config = dict(
    experts_per_token=3,
    d_shared_expert=128,
    activation='swiglu',
    routed_scale=1.0,
    norm='rmsnorm',
    tie_embeddings=True,
    beta2=0.95,
    batch_tokens=65536,
    train_tokens=346600000,
)
Below are experts of layer 2 (counted from 0) of a mixture-of-experts language model. Rows are named down (a neuron's output weights, with its number) and show model dimensions 0-255. Each number is 128 + 24 x the weight over its row's rms, rounded and kept within 0 to 255. Numbers have three digits each.
Before each expert's rows: a language model's description of what the expert responds to; "raises" lists some tokens whose logits its average output raises strongly, later layers aside. This comes from a sample of Wikipedia text that the model never trained on.

# expert 30
What it handles: Periods, commas and line breaks ending clauses in prose, plus because, due, rather, either and institutional nouns.
raises: "the ", "a ", "in ", "of ", "his ", "for "
down0:112087109155161107127106119112127133182119141131145137150125109132155109072132104128121096179130150123102143103132120151153142140159138142083137158122110163160107085194085078130103121184136149158090129140129123151177103107170100144181145116160075152133104109122139116155128122127123127120123157151145172150122074133137127138115103132091095090148134147162085150135085158107124127116145131152141088151139148084114116137148133129130112119117096095163137127143188077089100114141135126152133154134152131144114118151120150098091119117146100141125115187125131129131155120151114101172114111085119125084158125104135140111158108152142110150132116145104159122105106136114109095161132142113133126128158150170141156090154104145133146129106175122124135090138099143118113134126145094

# expert 32
What it handles: Inner or final pieces of ordinary English words after a prefix, such as re-marked, int-ending, under-side, re-lies, epit-ap-h.
raises: "and ", "in ", "with ", "& ", "at ", "for "
down0:160073162145129147178131144093121130101135126114077109127108150104129150139128154165149089118053143140128132109169108151163116109127122109124111143128089140125103164109078128109119102157144131119161132115124155134129089105158101126138129140137131108142131139097157109136159126162117098126083119155126159146124136113148101131146109123123118126126134129083118142103117171124142104126139131109084131091134101129116112100141118154149132096094104132098137152111122127121159146129157110121090051157130134127145124093134119124156144152149121132131121159122161146151130127157152113150138122165140136101174127126183172182140106106127141134120151114125132105170120075126106120080139119030128104134139122145103157116110066103093152109112099141154149076138091171107135127133138118

# expert 5
What it handles: Double line breaks, heading equals signs and words near them, and "as" in "also known as", often in biography openings about birth and names.
raises: "===", "=== ", "==== ", "== ", "==", "The "
down0:129141102050164126186106147106131080112138109132153130116121180103115125111098163142099135120118172130132138133129111153155111170113156146141160101163163095159126151115152115173147134104146112141135136119117155105062108127068105140121136126136060134150154140118110163169152151137097137116134087123164119131118166122103126110141087102110105172124102136115077129159116167147116143124134082130130119169131124143190134159129141142094136131135093121138119109095163154127111102131111107163135121119136145115075139092127125110111118136139119134145144156112118159120094106120107127115153126109150090120162112106134134141156147103157097159130093095136160107162138107142141128132154092099167088114121162106087120181143143160119115124127119133152087126115157134107113102122155139

# expert 3
What it handles: Field names and colons in infobox lists and election tables, such as Born:, Founded:, Total, Votes, Swing, plus office terms.
raises: "and ", "==", "in ", "of ", "from ", "c"
down0:127146171146124119140150127128147150150130155150110167129122134155114167094139111133151121108106115109134141145135097147087136165106156094182126072119150107124111104133142128127151085147159186156153099096097099125153110153142153144117130118118153182140139115094093135128111162122092107168119174115093118110145124109112116106096083123141126117112161133117111131176146103100139175155117177142151162129137134141145129140134126106126132118109164136122117100113144112138185178096110143112174128118122133122147095162147125146139112153114128114165148111146115114161142138128131168151156145117073120131156135117164094161106129139109134131170169156133085125111102120104091096121151096090075134136136121158115153157112129121092140124113119069167120134112154169126148162102069131

# expert 11
What it handles: Section-heading == marks, coordinate slashes, and infobox colons, plus mid-word pieces of unusual names like Su-j-it, Bri-x-en, Rou-b-aix.
raises: "at ", "(", "in ", "on ", "or ", ", "
down0:159155107154127135123111084106123142157137107135127114127068156180144126085108148123125128146117141077123115140148139120164121159138132140150096143106160124144137106126097122121137150168177109103121140146098103152115101161135146130102115136109162119155110127095166159131129129098151119127162141112101075141162151165132168122145125131176123120161134122100165139116113114147157121173091111120124148115172123119090062111120180154112141102111124166125116160144132104138170124089105110084100098160114121165106117126106150122117094153175159108099116102144139133144167130156147127117148116104159147111130111145106124155126129115118140148094122149123089174193146113104113115122126132130140119136176152160124133134145100129148110111120128119173107099166123111179185123080118163

# expert 42
What it handles: Ordinal suffixes and separators after digits, such as rd, th, plus sentence-initial pronouns He, It, This, They.
raises: "(", "was ", "\""
down0:143111159099166148112119107175085132112107115118145134103104112135125091142131157121149145147118122117174122131116116125126122124147110118094141122122124135072088100130118129107103124087155110124123124105117166127115124148188163099120160113141118139095105135161138139145089146123105092093106145106125140102109167184145122134118132136113156123119141125162123131084139139131099151171152107120135119136133116129092167141099118150101107117120141122131103151151110110083126121131088113077176111150127140099142134091095111114150095138076147136094086110094172136101113172119131107149124125105153161145157165145110156110114074178164157197124102157068126061114127151114113094107136164116119109129127101146089118078143112101148131121126118085143103124142122105139119115123153154

# expert 47
What it handles: Prepositions after together, divided or split, such as with, into, from, plus small numbers and blank cells in stats tables.
raises: ".", "the ", ", ", ". "
down0:117137080062115122131095125108121105169148098134129135133123132093100107130126125107120136143116095132132117117146127135160140094147147107125153177062116141161143109145106107149121158145101152156084072115112096158136159112120138088113143105101099146171127101099137153136145108146141140154173118127123133144123088088090119116158115116163140162103109110155147121143132147149126083107088101113113116158127102111137121124112161158083109141125095130119131137178175106141169144130099100126133142082123119197125128096139140105152156086152146122100134131137135153139150147140130143143174126102138106128148093104106179116165138073114112088136092132117105119104146119099100118151142115161157152159145135124117157140142153127084144122137151170098134143125153098112122153099127186

# expert 37
What it handles: Head nouns after the, a or his and before of, and or in, such as people, government, series, hospital, exhibition.
raises: "in ", "of ", "and ", "with ", "from ", "("
down0:090149145122138165085119115125153104171123150176129117144142115135086085123097106110111130123125098149112149134112121121100099139104165117093142101097101100105144102132136125151115143139155174124083119161101111135147147162119151156162123127155135138149145100098136113110095137077138094118097113122129125080135089110151126145092169129185141127136115162144155131150115151162187108123106111111141153157130113099133134069117149131117069117141129067064127145115173142152104129139164117148134097117125089148143120158147081161124150153147120125170094166121134121102115158140101092165121101135111119133090138157129133152106105123138170117126154124133114179117122136130142115148123130130145117140106110131126146135114089106165136126057088124126161110153154078140118129118120129

# expert 24
What it handles: Degree, minute and second signs in coordinates, year pieces and ordinal suffixes, such as °, ′, ″, 195-8, 20-th.
raises: "and ", "l", "-", "w"
down0:089118136160104149134103135114153130111156141140111140144116163138169097126111123136113079101123121127157101097070112103135118139070140116125177166121133118155124097106151104087161140111136102160120111156134105157115150129125112132126145112137134152171153117115156156105112089100100137130116106133100107122109125081138088084126152174121097110128111128143140122128101101148163099148143117077080139103118164127157168114108162099067117122169147138107131101148095121144171111107153154142118127101133110095179160145095115140134161111150101121120123117143146157140116105123110113153136121148090103131134130097144103147164125139119075100096113116151157143124140098133151154083115126138131085094110108139143118116085097132105093124133078072128128079140162167139122153111157110

# expert 29
What it handles: Words that open clauses, such as that, which, who, where, whether, how, plus table pipes and brackets in music and award lists.
raises: "died ", "in ", "were ", "was "
down0:111135090136106175135143142113122149129117095091114132132104135146148141080127130118119122129114135122106122123133070119111138098110099141146137138117140135146127114127157131110130143140132127109130094134154103123066115100138120112087151122138169130145167096151088141115136147145111178149148162148157113136090123113136139156118151156153145128164125138114115133130166121176148148151096157085146145135187141137128082124139125127134122107135156134140110114118143160123124095126154155138129135128065135148119091159098195145171107133159103120144134156083152143130114127076119157093157090099107116125096153125163139082168177085096146107138140075136164115146141148147093137129146167138140122106087119121149118158147124100115126093128154075105182126133114151163138182147175118

# expert 38
What it handles: Dashes, commas, semicolons and parentheses right after a year or number in date ranges, plus US state and country names.
raises: "and ", "|", "with ", "(", "the ", "to "
down0:136157126151123113103128127164152130139099117121157102093139101121155104126129123109116119147130116133140162112091151141149086133096104157083171142148178164138130089122168153151121124133103118109153115163149129120140140138104097120128100126131161101085130147148121112088136154142110107092123091113120117129117114175161134110137146138112104089139126161119109121162127092118107135130148120142124182119159098137131151111068104133096150116114157118118109129116141174101107117150143153140148127106118141117079156148168134100119152148100145108153118157091186156141111128112100140179121119139103121101142108133150124181123080090106153170164111142060153139156096110085137164130116141127106154153107153152113153130093085092097128079121138112152142142093165179129131128139150096